config.yaml
n_layer: 14
d_model: 128
n_experts: 12
experts_per_token: 2
d_expert: 128
d_shared_expert: 0
activation: "swiglu"
moe_layers: [0, 1, 2, 3, 4, 5, 6, 7, 8, 9, 10, 11, 12, 13]
router_score: "softmax"
normalize_top_k: true
routed_scale: 1.41
balance_loss: 0.00322
balance_bias: false
init_std_router: 0.0399
lr_router: 0.000387
n_head: 3
n_kv_head: 1
head_dim: 32
vocab_size: 8192
norm: "rmsnorm"
norm_place: "pre"
norm_eps: 1e-06
positions: "rope"
rope_base: 10000.0
rope_fraction: 1.0
qk_norm: true
attn_scale: 0.177
tie_embeddings: false
parallel_block: false
init: "normal"
init_std_qkv: 0.0188
init_std_o: 0.0
init_std_up: 0.0188
init_std_down: 0.0
optimizer: "muon"
lr: 0.00796
lr_mult_o: 0.85
beta1: 0.95
lr_head: 0.00825
warmup_steps: 50
schedule: "wsd"
decay_fraction: 0.689
decay_shape: "linear"
final_lr_fraction: 0.0
batch_tokens: [65536, 131072]
seq_len: 256
doc_mask: false
train_tokens: 525600000
steps: 5703
dataset: "wikipedia_en"
Below are experts of layer 11 (counted from 0) of a mixture-of-experts language model. Rows are named router (the router's row for the expert), gate (a neuron's input weights, with its number), up (a neuron's input weights, with its number), down (a neuron's output weights, with its number) and show model dimensions 0-127. Each number is 500 + 40 x the weight over its row's rms, rounded and kept within 0 to 999. Numbers have three digits each.
Before each expert's rows: a language model's description of what the expert responds to; "comes after" lists some tokens at least twice as common just before its tokens as in all text. This comes from a sample of Wikipedia text that the model never trained on. Tokens count by the router's weight.

# expert 10
What it handles: Structural punctuation and hyphens. Line breaks, section-heading equals signs, opening parentheses and quotes, and compound hyphens like self-published, pre-taped, re-established.
comes after: "=", ".", "\n\n", "|", ")", " ="
router:517493495537484518489398450424461576570471493490520466547525523428519493481477534424550515487480484516487550500554564574508451454533495438457522512422470530487480502447571456536537507509499500492474478526441516434476552404567474513490471497444442533492514444489519470533499501553491519578386446445508550520539456522541457489508519531495480526465428480557543516522495513489521445520505
gate4:565447470532581572518511484498521554508460480481504452494552462539495490513496543519502551500370565451533500486472500531474438489480523494564513467453471502460542509535509477612537599553483558546441506493426535501531459511550474407495507533473513477515473472456534520528559509458462510568500467475407518517463511508548505486572492529557480523508476539449467435546512502531497473462479
up4:528485488497484498485462463466512527552532516505485535484494538559474521557441498583508487455507521573524555453588555572523529480471490430378488532490519484554454489461578497486513541482528478415525486493581536570469478541505489564474551535570590514546430506588475465501532503519531472495479477546458495481483512499525437542472445473474502445469479505469456440437478524530474473527512
down4:442518520511492505532530465545494518472511511473519529458576528503504549557529464477511530489554460540394459576415485512489519555499531494508396446527491472495492463493540522440499437480489504602518516599569552511540505507499491528415465527460471463447585519539503459538482452470519577495533478482543506489514491578454497506468464482509546502510481529596577528441485527528492508528479
gate5:526476545519511529520548475482468548507444510564491534401479520372483526486481514534505524489479491469504463460515542499468444547537447495502424463472498488462472494514520496509449495497525515562406439506536500434496514445552523591455536483523519486407442453441505533453569506465510545512470488504462457564492568518481515521531490445489440506464547490546458521508434566448532414466479
up5:481478499423422559526476463532464495463512477490492440550497491537478495523471451422559565514454488559507482517475399462458558513495534500491487429458559462509412505492488523479503538496433532420479491517477540447451476517574533531444444444493528509514541456484573480477491379531455550442493507483496494446490476571483488509551467531480522477498532497512491530554507430570537445478516
down5:491537530557455507518530513539480499562453558458433477515541523530524494534535490479527471503500478480507555462475550532458572443442514525495571467471507479558535465564509560501435552445507519360563529506500501526550446506531519510505443432487593451508519490461492477585422527458532488451461527513506501548500473448510506481470549584559542529517482474442579514515519482524486474493460
gate6:503459449557528566539509512442487475489549510555474456503592516499551479494460518508538487481508502511417431460414428563473505503496514502557538489450607520491479571489466440504490504487442537564487522532416538413481484510556498481484446483497412548466486482508492520519510461514505546475563493510544512440557598486544544551548503503474475528494550504521489489468491488512448555488425
up6:537555481544497540467511482497538523539547471509443546502488392510493441524481452501513479439483454472475470498491466498520438476563561426432564436521541530488506465452465454517505487437490480563447549490509529575517577520443462493522490543436530501476495384493553515488512558539539461514460491533506513468502532445554500422560526456513454579515527476528513568496533464518510563450504
down6:539461512556457541454521484480518498422467430553462504577577446490493447525483523527506389510519564419574364548506519523512463496551427406467520487463510448439506509454488528487530524477527505525461437490530526503535463463546433486529421471484573498503498498528495446460549485452575539480469443506529473516498521477479539491491461464503521496459506515472527473481503491480495460493534
gate7:570536466482481520527495562497529544495547531399579533511535548456467469527407480504576475427450488497439523533548396455561498514523513454470549479488528513543482529471534483549469484451514485519432504513438582437548535536422457502513488469532481472515497473564521482486458557500480561550571500485490514477513521532563419483494470547490521527506514502543520503464497577493485498440547
up7:546463620512458461567476473470517537520548544514529479496541543516537480485587495489433466563549512502549467498510536464526514508480575542551440480480431561478515468483446508505483494551460514530469486471492496521534439527442506532469536495468447585420418481475445489459579494588516511452520539494439499526505544502486474504543497503440545439401537520489508476535504522510523451480549
down7:490522542492527510500504462443531544444558551476529497479484528464469562489465481461553509487464484481504454500504467387569407534547527525531494477495494487536520491447543506603487503602429505481606537416467467451532457562481539603531534498459538508509464489472561527505538555477493497519553535489426498470485517531465471462499473507467545526531458475562511531553517520479455464463526
gate8:528438457543511545537504509502518507510493521544496540426505521491398494514494470504534504510533477550473490462487500479491496531518483453453432543435533547471517403490460533525514499565471508521516451501479476427506531514592476504423532572481465568427496479501539496487521407432447533494445497607396487497508515502521498509479532441561558561465548514476509484529535462488491412460513
up8:619549543497484530519492510524449547533482589439466502491458501525527499484483458524492479505475483446466489508566524502547533564513530482504475475477473542548478458571508484480476466559455445416557499486544523507533509533441557549466500526448561447513579452509556413462498520445539543564511467569498484504499431529485433551554433462484510562507504501517494475473526465412496492442481
down8:452553510490531462460562516491501504519511515517468482505431507458514494590465489498508575484534545490510441476582545471470559496557562483451495434476457467491562539503547487526489476474425531431514520571521504526515602464529509444551583474494533473524452511481525405455486597410489524485478461517483494500477540525520506520430554459494557510499518595450543503507486440487502509498526
gate9:521490513500488481482457498440424523568503533435543480446495483526551545500461568485491517456469469439550508471457468524447581502497516527578491522445533490517553474449525402443524487466586574572545514562509545562484503501518526453520497544500498480536501518571507525469526520475512463517435493503498459479430472507628481521528483484498458530439536501527536446484421516523472459553551
up9:592562494468479448452479582487487471543502508471464532556501469488575454389442525478418523543526504463474435477495507465458462524499486488574513448458510498507513567482507579535514436484556519491547511520440482548533505544536471548457546507549498478540517521569519522507483470553477557522565543450502427493448519539469488446480495449487530416510526482511448446490477530505431535464541
down9:490464495554431456519531503525391532452481470457531503474514609490483544460467500535517470491480478520484456493505495453492457494472573549506496550491473575502556464483549414560460523491510562577474550450476532568477498505496441499487488459520453482541482547529477554522554465473496526386498519520528521485424461440551570525521524434473454538518463535507521439458427531539488518492504
gate10:555467515583552492504428488544513539509490505549468493538555492469492512516562512525546477457487495502523511475451425515512522483480467449432508571514460548520481469512497472543561449453551532491530491529447530457512495477525498474476511507457429468543663461485528470429483458438409506486460498525490438511545488528491495528468552525457491563493464501434511473431505535565476439451571
up10:479471564499463456460547508524469506526516452540513538482501485431476431455470542526446552508529588440441416506445487423445559546474510549429512442481460523487479475445462507500443458441494591590555502527525469500493483468520488497564536479458534507512456565510449501460532448511544542432514473500511506572475472488522511510504488516550539527519468472512563551493426483584502541460502
down10:512571501485493507517469549530442508543529463523450517462415408512503503526477505482514537534573531571520505507525488475462561531495501537487463478435547474405500469535482460514575501563503451599454491462462470458477491448496508524479515507597521519492484502492577496574510466500512534521486485457563436543557551476541504537526565482487445494523507503552482521466596523413502580487470
gate11:457527536456600491571419510433495543519502580496533534495537510426509507572492429452481465553521436544515459495536515472505520481482475513418479437491497549464506512454500461517495488542523507548520502485427506507544502527460529519556520481485488523502549477509571432510487465588530540511484511415552513490516478532496511480548435505555527560483546436492619484552563480499495472444540
up11:546462520527517488449537481503473490474491579474456503523520496505469511585533440516471503487543523508506545476530483521470512473553547529506558496473483556576419507525431514553568553465429418498455520440546508429548526412491492522490419564492462463501484422483519421468471528513469540472457480467524492543577546559441421477507416505461529506498477492489492460540514437501464534472486
down11:537538524570493479499496542473435505582529497521521450468492469519495497441557547522475511510517467429470526501535460515547486516516483489551462496431508477457444451517504418529571570489546502454526434620474500555464468554541497522457520436518467448458440535550593578461504471541450475465488531495551543513529511514469523533493443527480447478465444486507456451532546507554510544541554
gate12:440481532533453542516451467443496586529581449455509546530486491507463426554590491482580511499429454455518499499448492555455453491559527472464429488526499527508464525461490502441516493536519499524530470469471467501534581496469461489469431514510506505547520519483491474493487490457481417478566386481565487498486506495545462414470526524483535558544560447549524491490444517501547469469562
up12:524455518527479478526555434499491540485570586453541480542523463501452482508488490482456512523489574521488454622389514505520473505460530420451514514506480506565466489578509514485476482530501501523461480520498494474568423537521493512475549456433484530514496555495492584616460514470574493524547531486526493521524499513490466511546554436586497505502487529468451540496508579473466543469465
down12:512457494506508417501462546455483451487450472483509427510633497489475481541517465524509496416491541431464437491516507514427443446524553500576488498536522541551479475539478511489492468458477508528520425444457463524525532477487481540512511577487542487577542513507445434465459499520531557523491485509506514573431488491520487447514478531531491520507549437516459503433474388484442455438519
gate13:531503550530558546547483551483547508478456484500572442596439513528540477450498488517495461482471414512453555426498522487469536536465534472476522554491558477522513482495506455492459489521495486528481461440470469493606485492498516428473532564572475558448502396474531448518516506544504537514423476459452548453529572511522501517529486468422524419493542494517536456537480537445544482549511
up13:525523499528520450485480456465555514512539514498481462478544549494473474563405508578531496481547513506519475540514522473537492489506563513417478445524547521480615482510503484470442371467495530452479452508475502474446486495471546510465518569500502515495498480552568505404457503501482491458427475547401482474509449523498499412569501499485461467496445451529588505535471551478541472481488
down13:462530499549529501492448402579520550521615462611499485506486513480523479498461469538456459560499497509554492553547522476502489497444567505497563464467537394490521473524528447499549491498527597522451480473425541440474465526502451607478520477482529539551539477524461476490476559461468497505442537504525536493449510519487498499492522420534502517536506560469508531484510465451446495501466
gate14:493527490492480477574445455522454568552523513526563464538526479538517499499504446488441514491498491475475531505565522496484529614468453554521487449490486539565449443497497527503501588449488528523561518543459519471493521470503537468486532494507552459615552459475474429566520443522512555473480483541499472529508420534545514547504451502411488593519472421479475447517459433471530490513505
up14:496524472497536546523455527537497582493523510514512503499534525524401532455534510468440491562543577524545502479488448494453532478489533476489505526507500432511576465575485584457450528470426483438520568479532453459439540569527430548511464558481514526494486509486496464540479429491493465440535501452435564468530555505536471508526424513556545540532529493450486567428518456542456507476531
down14:520561488495509466498499493497528559521449561536567490489422479499445512471530490475469535561507407502598456529569524490548473486527518548499531498496455523498491523559465508503431447527458522659521459527538562471555511436454527516552505498492498506513468473504533518568502471516473517525447499517602485465514472513554514477557576444486476463516504565516544496478496595522495456526496

# expert 5
What it handles: Numbers in table cells. Standalone numbers and scores inside sports or statistics tables between pipes or semicolons, e.g. 7, 16, 3, 2–1.
comes after: " |", "|", "–", ";", ":", "/"
router:528551517459476510483584506523558589515490448482509517486420489504443445538516485492493577439544584531497510545450477517462454464491547528501509476433470468515409551543482508498411543511456486512547514406491505484477567523584483565517538501481479496482515486415547544482491526468536502467551529468542476474507521490517452451509465549525553470539516528535413492560503562576473524516495
gate4:474458452460485490519465489395484558498519542492502495504438582479446515527522536542443544498485540475535435505469517539517526571516478511475572433456539575481484599485461522432526539476471516583472464505471450514464523517520593533512567468513527505503518508489553544544495512526473429509496585501510478468472518520493543438483467553430526490530514491506530476559547573501555504503600
up4:469557437469532520500448466476553454427496476520463484501498390501533488476405550527545505530460506527527543574481525498551384553493489491481482483509529529458486487476509531474511509464474493521549517455474451420582490508445512465508479487504597548523518570509475516524475441480572546535552482443474628523503509486512512502448502524522469439461448544471449519494555490503500448500480
down4:449510498484543558453430493471505443553538530464462460492505546540526479461456451490484474522495509499485498530604463545484533494536525587446496555499481510459463420550481451559542508520468515449573555451473528485431556537541527493488544411560518530455587500494546508467494450458451512560556504491580536570472568521452503501475417518478442541483486460493533492526533504513488498520469
gate5:544488580521554521442421488431469548558462498559517479465483478478547495550512458591541481471492497496471473436502542487431440468546546552522484498450515552483420521527543429523472568529534511607557497434510489529518508463533469464470518465465536463497510460539477501548514518584442520423547513525519447477524459439548476490444497519531564521507477528562518472523521508441533472513504
up5:470592547464489500509488539464547498518429455505541544501467504410481452454469504527469557534535477507543478492513488600506573458516539504547452551530500499509506556512402433536502469569516522497461510497528497464553442515488488573459479547526489451496475498517499505413554474554582536537475484525502479460589504550448538513434459523514506497553509489447494589561505577486478499477487
down5:499486467495508401480491402524492478583448514497492498528477579435470505445490477506424486500473526467534456530533464481537516551504468475535601533555539514533355519521492528524460522467412507476516529540443439535553487522483458490457490493560490494466524481435573477459586472461478497487491527509511472507519459517483433528476493457540483511501538477559519499444429475540480455462472
gate6:505526523408465512478533456484537546533521498469428499452428484532507534474452488518481468533525533548486487492603528482490482455503538454522559566490516486624464464495490457516482475528471518550487536470475503492554506460528512458544524512547497443509493492483539572414561482543493552497520522524431564453503451497520524534462478531566483505419461408494494531382477497517485438449532
up6:472551451488512437492557517503506471445491525501511494436513504546513482495485530515483495435448539454436505561549502509568506507527416511448527537518494497574446486491481489494513530522513544552487550524449523528570637453410430449466446527558420442546588501519534545522486497480444509562494515519535500447472483476459496510482448543500543493530481592459500529522441467517501484543516
down6:412444486502465473432458459459525558534477520450481550459482520484454550498557507527505524540507504506486480457501448505532511480535476477479482555528561485498470530494509515479524586536528461666548442522429500453507510439507448425506505531514456523529498450493540493450387507443511503478498505580495524507491479491484456492452452521556436480471482548483457586528448494525548481524530
gate7:501470544457510492417577524441496537449448484578447495478459414487492498438511481461546513533521537471495485452440542487553510452520507503555420442473488596508535465541488472505420530541475484520513475470475509483520562582496477520525489485565496532551533469467506485497510489438510493527473456441554495456501593545537497475510482448537512557471555441552518464565477481542529595504541
up7:481479538518496487508488477548444462396536411439485564457484475511501521496452473501450513459519633451504522540495523504467501434454564515507528569495510538513486477462465530470518436531452526574535518523582503478474452555457517421548506461537485499485570518455392455470489498508501502507376501515423487499527516521497500524509493558550503545545488504467464521468491497465460468535497
down7:540507398544446561486468554514539552529529479481502499453445569457501491507466498522461455472521488530481527529541467528536443519543447487491466427416518450438475496477591523515580460483483559469515451502447479382480501501571498462508474463488470519478584458470518457507488490504528481516415530537439424519438486512459477551533478573537500508486509460521487518535501464528542477530430
gate8:541597540497541570506563510474524508581478449482532450471515508390491494544455473469488481431524511482530522503536439609461497537487559520449483482498530538523514556487493583453516530493495598535488564499422530505521480504470520557434524476516471482458533483474503469400547511501597478506511524483498502442447543558466504437506516432496537502472531502527490464561481524461528503482494
up8:516585485457526523526469512466430489490457481444485499546525554482482478548553476431469511490515491477423534486423522549486561440507490500521477513464516500499536456476515520541453509512468529486499493558509574515486521510517477420490482470549452554522601479475523439471463472446593520576515521444493595527511563522439485471464465498503575505411541536456535566558451509529549492462528
down8:519455486458557489533407552515486512471526503473493496539397473476490473498501536555538559484481481506496439422530496478521526487504477504458479451520515504551475534586427447516469548456422508431567470527496508442470593504538375478480564536541500464553526521468494500456524424500509451525513498514521501485532492538445494534501453435523536491524504463507506475560420461448433501547526
gate9:527503486434536561584499546561505488496501517478535469510478542522472540495459530572580502499564494528559521513505524518609487554470487503476536493446495502538402627461506447506476464515514521553504526432492476517437504516520499462512538559547464519505564506504568544515508551484465598509494495469573543516467594499559496526556572519486588513487497476505501515501497445499490527529517
up9:518515522458501418517535542536492495503550567531468518487507518503473473434468589542532396578473588544466500475483518495487452451481546504567494481453511454526493508532422517494435471484500524514532516419424466510557515480470481619486530563482543564582529460498471507493551466508476459517489500465458507497470514481473510451501480490544495428538481431469505498592485512464464550468552
down9:414409524503517529497509505442539501496421587564452453476470465513521488489496432480514447507392566502493531453478514511470464511513432486573539544493519568502500488510505420543523434527563487433468500450471593511496479534426535550517541532491486489473504424506522450502530512465494496535459478474545522507540488548493476566504486509470480433523465490524560557516491409495438528523490
gate10:483517509495524505490526541475493503471507435478531506520492483416540531533467554566551474467530486456501424515508469497437563516491438474514523527491530476429465485517540491464445474510454403508506492388459483516509487589534418569467540509520524461452509430486458506481475449527474489479521388510514500552506420503519494554515533500448583482538556421529558473477535481517429481547499
up10:497463496443544479516438535501605523486555496500540467496534498469495455451472472521484491471536499440496507551471527504503512509476527470520532527562519531553468444493556525497454607477563460442459496520422480498506508513555464587509545469469473508562546471470522473496496502512532479548506483465470514448606468541538449433482443487470497533435562514481507404399432472494508525479423
down10:563469565541586451511538518461454480477509461571522473482485475493499444454543504479510479438473541519569454440491446468461524497563486438453463504477575578474437466510573502517437523523547481578453458494498532460509459496474449518521547466471488509493467511604463486467559490493543521472480483485563500521537534486518479601573513551483462556520538531436517484452517499567547528522498
gate11:519536455540443533531558595520462511466505444493514406483510545449518473512497458508469586492538490551539454539473498446526426581507556477513551494501474488542468561514552517472469529527441497586482570457520448539574553506496489475509485473500470461597544508462551527476458454425534524495440468547452531466484496585468443503463497503474506484484507512430478553479526468540492475465462
up11:510489453474463451492520515504459492472440477518505542569529515560505480483541456481520496480454459473513445518503538572470398409490464505500522535522491568414500514548491468485520517507418446512559533458471450534512577504435530452496447437493558521473453478424506450471508541518423529530513457488598523522531497483483466565450455466420529554544505410476488459541496472470515498496529
down11:493524531557491494498572493431506538506431501472507523492485480520503512455515402477443562478557482463533546460573491533599478472535565470465514518500538453453474489462458532458527562508508407372545532508500439496495522531507520476553571525518507530462550493508538516419485497483490506450525576510506465584476524564455451520486549542504604450469488523519541499516503457507492493511478
gate12:494489500507477514539419538547450541547507536518454447517526467451494551472485412443483487499514593486488472527533539578576605460523499472486454470465468533495448499479533527520507445565512491556575507501519465475485547629519434529440503446550509497457449554485468426484477498521538485495483504497558544491479507518578486412501477475471481515538467486454523591518519477513506485524481
up12:465465413522559517496542520492562490497478471593487453442526485471531497536539435467521530424526526470523445471572526518490546503472442579450506496547505491437478503476520488479476538482497495559524442514503469553467567481498527497529524489554460493491539502424544578596459513495416527505491442527473493514518578455424556464488587524511490539538518517482508488523464532553442531556563
down12:528510455500485538519474496480456458471461574515514488514590531450454517476576464551508483466560511493549453474556547562413535509563476533482545480498486432447524462485503487547519530517541433386474439483569460525482482445503498555501558429490464516493486466481521548535517558440552414506484513440565532540479530495454474473521498483502406538500507533509418474481499534482512475504556
gate13:587519521560471524444577500432470540487480557430482492496493501477482473520502522504522493491482546492582539502508540485523605488551510467509513446484539496563512443472512570520465454458504533590493413505534533487487546493537491469544514499465453525489514433494457435540478490493437479505495515462610474557514580394539508524545489430473532487512470466430495450489490546517486540538530
up13:541515501499526573512466440503525483611496489565470499529530492521541578541563514475559486489537500433590498489489450504487433495467488539499444541465516473469517550494495408457484507446527435472501538528513489577520504558459506478517526581461512505481471561529534569443606525389458511539472487573509537492477535494518452541512497504561483507466533525501491579504532480508532456509531
down13:464514533513384497474454467553557410511417504491448507514519536496497511513546465452569537522473481518599515462424563480489532522505505466521553586505455533552496497565508530491443557505499512452524545478530504527458402487507468459503464498442530548533472472521533499495499503433567518538471478511492470494541484542475453501469519602479522467521605520481567497556463486501470457474484
gate14:480588475552505502509512504485533448526452563469515513519455481449506454478466543495544463549528453512447584569523474453581440508515507488497495477502500450573498477575493551563522577482522447533496463398483438468515540467503494472460526427526523495471559422582563496465517499478452473490489488432567510493442529544516455510491526482540502485468526501503576590570491501509491485530540
up14:529487449460573442428486408496563590513556493529515521475441498455560433496474477492515499483443505553537544534533487580493493557530476535498477499496515482497535476570499467488502495512582448512454533478581497496520455523515560517454492484451540503404523510578513458524531534586476480484549493524524538456470473486512466501476466486473544455531512577555572465481548515478574574511518
down14:465512432483457494513422472482483533498518528466489503495523508513401424585451458561505490545506498446458597534545450383513468498534448467456497477458476553529528562501498559490488529502524465611470510556525486452501523562512451494481450494472479437508497453499550488504486488523491504590536587402525481468530504460526450512559472503531497496487532534529544559510509528487528499532470

# expert 11
What it handles: Mid-word syllables in names. Short syllable pieces inside foreign names and words, often after parentheses or dashes, e.g. Hel-si-nki, Ph-ili-ppines, Ne-pali, To-lna.
comes after: "-", " (", "|", "–", "19", " "
router:506538519516468420530557545522556494569562478526480455536473494524488493526521461501489462487451459560477486426472545529491453481438483576540485492506430594485493452502476530536487538458595595511498530521513445471508480479504496497476533515513525491546534496515500472484453486528496495524561597581548541451366515459496475534534490516489532496567479427505473513432449494527490457487433
gate2:458548444529597458573520478508508561515452499487495498566508486546505483538511495489508528533489420520531516499551485494434537459461497546519487485485493501482481496510418479517514475473538454525550474526565467516476455483586440505484558422565505563545555520526543506523455486526494443527458478528467524421416505558497490478564524449473588504482415460512483434476400512493465473499436
up2:490467486519545507473456423466498475483560488502597502537535516478494434477489542490501510590515446488525502519497462480472451491468547548525427517585591466455526564593545474612474474530436547456535443533485467540517473457489544516513496559508535509463501517532467433443545500527484447448518506472521466470545522460530504480501513523465488448583466545545403543489491466514482484463515
down2:497537530501482560501453448486491419456523461557492508468461480562493593505523480438505495527494560508492477471482485459504456491557500445566545505462445543464478513532428533467528578499483530483495454533567525535479509496531578547450483552457527483476555480555523451509497522532520476505531535498511458561456508512584543468515521480446490565526487528414543514472640468521572431510505
gate3:491512486569514502595517507498488502604543482517555577511490532501554499498488483496453552567515482574523486530495422480484454520504445569446453525538504523515510558469536477394506513511476497555566489522514465526514552498531499484524557474556566518590558540474526524469438508493545529481452528483513444430514426488497561428533500489513421451565502474466480441518477480447476468526478
up3:557532486448483560435515499434531543463430443445494591577551520492513439539530486513516510497502533502443467489479494499432500486555548545558547462502481511477469515523479450524478469466536496521428528488497566467500491493533498490586538530476469484505512619496502426468504399473488499472476507502619447480510516483528515530494510509506506487547554510501432443479435478552503481582445
down3:510508507481530460468473519522426623510511481536508550479549517479460512549377500479428490426524491459595507514546491462537454540541536499473509526556497470498546525478488482546510496521522492438521504475466575537481497544550555535469484449473495538510428532436454449577542488577495473446461534574557504528505543420563500492567513476525463536500483479482539502491467519493544466553481
gate4:483567531529504486527490583526480502554496532511479457485569509537480535546484491474461537518472564445574479425496491633491518504476550545480430471414580522448481523550522555491464487547505488535519507472481503456492486507530550505471500481535534513548454457529515529434530494406490461508542541555456552482451458474503454516497495502528480432510562505564561439403508519475472544487454
up4:585522519584487516509486472476489505558441513540504493540466528511508491486508514404550476486532584534481531559518451480507523552499463475566473479483477516505472468481525482456551485433477479500491584510478566471512535448547439506545528445384487456506497543456489590533522547555517517541517457470483390532501530503470548520500436434494478469504473473439515534547536423510560513475551
down4:521575500529444545503524582459468481477539483495525518502529441560513497590499442534500555440485522466543460485445475456429561497589500472484500539533522456513491458522517509497545505479475560461501452532511491456541479519485528531458422469533508522544509475417569556509497505424466481424516458516449492463548465502570520525581444558429480516508499521485553455496439433494509422525523
gate5:530435460579581508528582570550509475530467531506490495422438517523501470605524525560481543474540445578533518493460542526544546478504520457483500512449542531577500455508499556508482504483559534589504492532462511499472547514511481547485527477529556534607479480407449462526516472441513491496514537514497470516482511498498390488462454508527534540477491500482512498486516496606495510537506
up5:525531514570504533460464502515472553542462457448550474575527468577439445457487516512472511536526464385480501509533538421502510543520443494478484520519445487518453419546574489496506499492475472487512466523602453528530526560455422414573413534548496441476545482454508494499501509513566554479476509495440514496472505441524489496521459524504520435461441509493485425494493514482479520537540
down5:511507504535455490413488542417585463476501488440501469515448522541521529476499502531502505496446527559486523505541468509551481477371460458508530458470452399476531516438501495560567525507494419489462500403464436424483502490477453528524554453529517399507517546529440510527502525493521468552443553537461511497503560482529539443511480579513504505551517470473483462488514548515516483471520
gate6:476543486553601516522451533557500487607557534506453481535556533476557475492552540443492511489460504501547541532457491444469462535458462503461556481539526563488455537466498441542460488522512486529524475527543549464530473464515429489468491513514605580492525454584562483479504510442528454448528508514496527421499530557515435450491512466492459512509536533544491504411479502564495505432502
up6:466579457493498462535515477495519521493493407467499575532488519499481478511494591462438495490530514442483445532449504452525450425524520440548521575554499467526503467477483507428467482479504607454436500434481453514515479535576479573502574570507513466519505523485515523509505472490519531467448463506511463530474477584441407506559446475482542437588526508483470508480540492534514502468465
down6:512545436566481515473526538538493504497522489463420536479532480446567524516529461550475458453470540460469547549499524499449461546523499484501462430452517475529510517563579527485509496495562490487483563481510486512503455511620458455488529485533512581451576544494517436488570481457511484513554409443508449512509445484487500505593507474494464470536487511542468564571523504477590475456452
gate7:459604494457506489507494519509544444520550489475483504413444496507464520515466509537515463530460556447489518524461509493480452451492552520487558531461498508462579477471522543548526482522600531541520505524467520528447544549499426500491464530515421461518486563486523473409565459482461480499534491455582500449526558499538516472553426401449475434572455469479474481520460534471513507474547
up7:497555456514540509565549492524527475500450537400500538442555519547585498459502487479431492515520498513452597511542398434535516581556511500529567530525498508479495527505557411473530524480540521458570520509505478546512483478428521531536524557478495462448500465473490504473519551468557589548533533519467546412542542511499503450497462524526480492512499484523543517465463479462512455424518
down7:532451573473514524543488459433477496442476435505528449518444532490500492478431530579505456401509526517501535501510524414465454539526613521506493580454480516498564492545555535553556558514489498393458480466515454524543480469489432480514550465550434525479509520475613553465530559508507482506540545491521491501477487549466490439515507470536468502483463525531528565498484512510529480523495
gate8:453502490547533490486540561475552532452557455466569517491492511510473487487525463441486479477528488481463470489532541462512533476448513602457480481501511507503455487504510459464551503493450423541456557503469503410491443496502431460552529463568488543531593526492476470502514505595544462516494535552489478475492551505543507375494546476532563468448500440510551456402514486543546451479461
up8:524481472565423505567554469541519527529458547546426597490497510501472471515494455548448582501491516485475499536494520546526525581478485484459504520490500465529485476515499643489516466469590533478543466482509522465482491520493522541549402478501419554490523475505539467532529480486417451497446487501505510541430484490537570543512429514515483466554555501595483519508535502477505439512519
down8:454512513481532529506512499527450543474540542499490610460556520460453538505503484535477565407506472422530581553510503450529520507507569467529490524454469484498516498539446502546487438523443488463501488492555566484448483485502492503505487505487464500579422499501494457369431504473509456461429469484490447497585492486502527517460510502533527532400442519527505556532502505440493437485559
gate9:515551499538456488532519509551529508502557487509428490533526522463501480476448485511481514518553458494529478483399582532449518437522508519534456545528475485497520530497451422477475442487469537541516530486513497523488498524513475485483529523573465531520540478574496501502595521513479469501521445517497568386410558468541526546493466501520505455510553487555543551478512420497384423562564
up9:510462470499458517525454503529526403536458449521476437470481535449535511537446506488509539525547536531411492416511455501541518489458456532442414397491494518425557509515474515465549440473521489491461470488525500495564474516456548523482517525500446535579489449539524510527535473586487449409510565491479442527530462438517486482517480440470529499568522486570472563493481457470515543485529
down9:509527517512473554546542506483464443486544547597508512537502519474484460528505493457550539494411496514504507474451507535539518508519508583465471495485514435499486452564506482552483466465532534626462521546470478500444502493552501497498545456498508411471503536539475510538569593409545514556551558493484493446542509539517445497433537457490553514522472521541484421465539474438577501535513
gate10:572521462413496528479486488497558479498539556522517485471490494524488413466535473517494494497485503467540553510464524487518437468478502613506477510532465555524514468508510443522515593396516571573536590487454520499516523497551517499480491535541514506557482457512480481507500478453444400491556506547461495472478527512576450562492422537525505563471552401479502459446478496464467505457498
up10:484495421466476506490482401521524506404523523475498542520489535526534538474527583435541539576492463448530470512479453500518459483518557547461497491506462479491517516461554497495482414521487481487495408497475506510477486464591486470523506485460442469432503520513509507499547506542508547456487504485502520489457419498498502429596435502529453365574467440500545495454456458487517486553480
down10:540415597499486515525596520514570495503473510494550464525516478419491487537557521465432511553559504533478457468496589572483517473469536497533513466563566533518540479501539541475542531451459527500415477456451539531580568519504484473547519418522468524541442507475463478546465466405474520541507530547454479524486526530522495493478557502531553497442503454501508443535482486431501498490525
gate11:428489566478497570554574503498505515533482499508485483508582484476439498467459462563523434554513474527504470506519582538463525450452607542514522545480530510513503544497533524520512506518536596624500491438494501546580468457502481481546473494542466515484603473535536496495456527540538476514469536553484514505543436483538521512509565534482512457499478462418488516551488519535433448538498
up11:492597547502455535465582507514475599498520526519569517487525442517492459524524521493501435498469531537544513508485460498511514496534542438444494506545429450506523467482505444456447492474562424463504389472452510500465528567458537488462487459471476509539481603482498546470475539535446468494499474511583546514446539514484524619508552445468487494540529535466524505531469471470535549527510
down11:492497477510456484437492496491514547523492529449530391510492465515522465487561556571511413523504503487516518521509465427449515515466464470533587537491520532572467432510470492547403528550494463587496535579555476526500484539491526507507543493529554463411466460553471494502546497485535558482474454502536522525449512553569500483588533473431491512486485541515503491525483447433459438553468
gate12:443534508586476456530481536516514530507465439564458523512491528458533554508485482486495495467507537530496484396496533489471509460507501484460592521512478623501511510482506496540518468503549538581491543508507524542543512471550429479526510472473522495469553483555572524509495452427499517565442510523435416455483511561492385472584459488466437488506556478490521433479502467470470558475493
up12:504497421483479476536524532514455548528475467494491394527462524497458463473547485495485520434467510519515504452544558479567506448537489439460537519543493517534512481497529415495538547510442489514467544489499394522455476459529424494479524461475431505533479551604430422464501572497586463577409520542473505503456486526526547458524512454512457499458556465521517467528521477480481522539498
down12:551545419521481510546450492488503496495541521555467518462512445523491501491470470487419473493517479506536463536489427508529539513456494523492432469431482465493456456435482464535545513571530482456458515474573434446544506457575497537543516490497527471532510397563517446477602495500472493536549429493448487536590548476539485482534481504490538529465511521599548542540508455578467507514523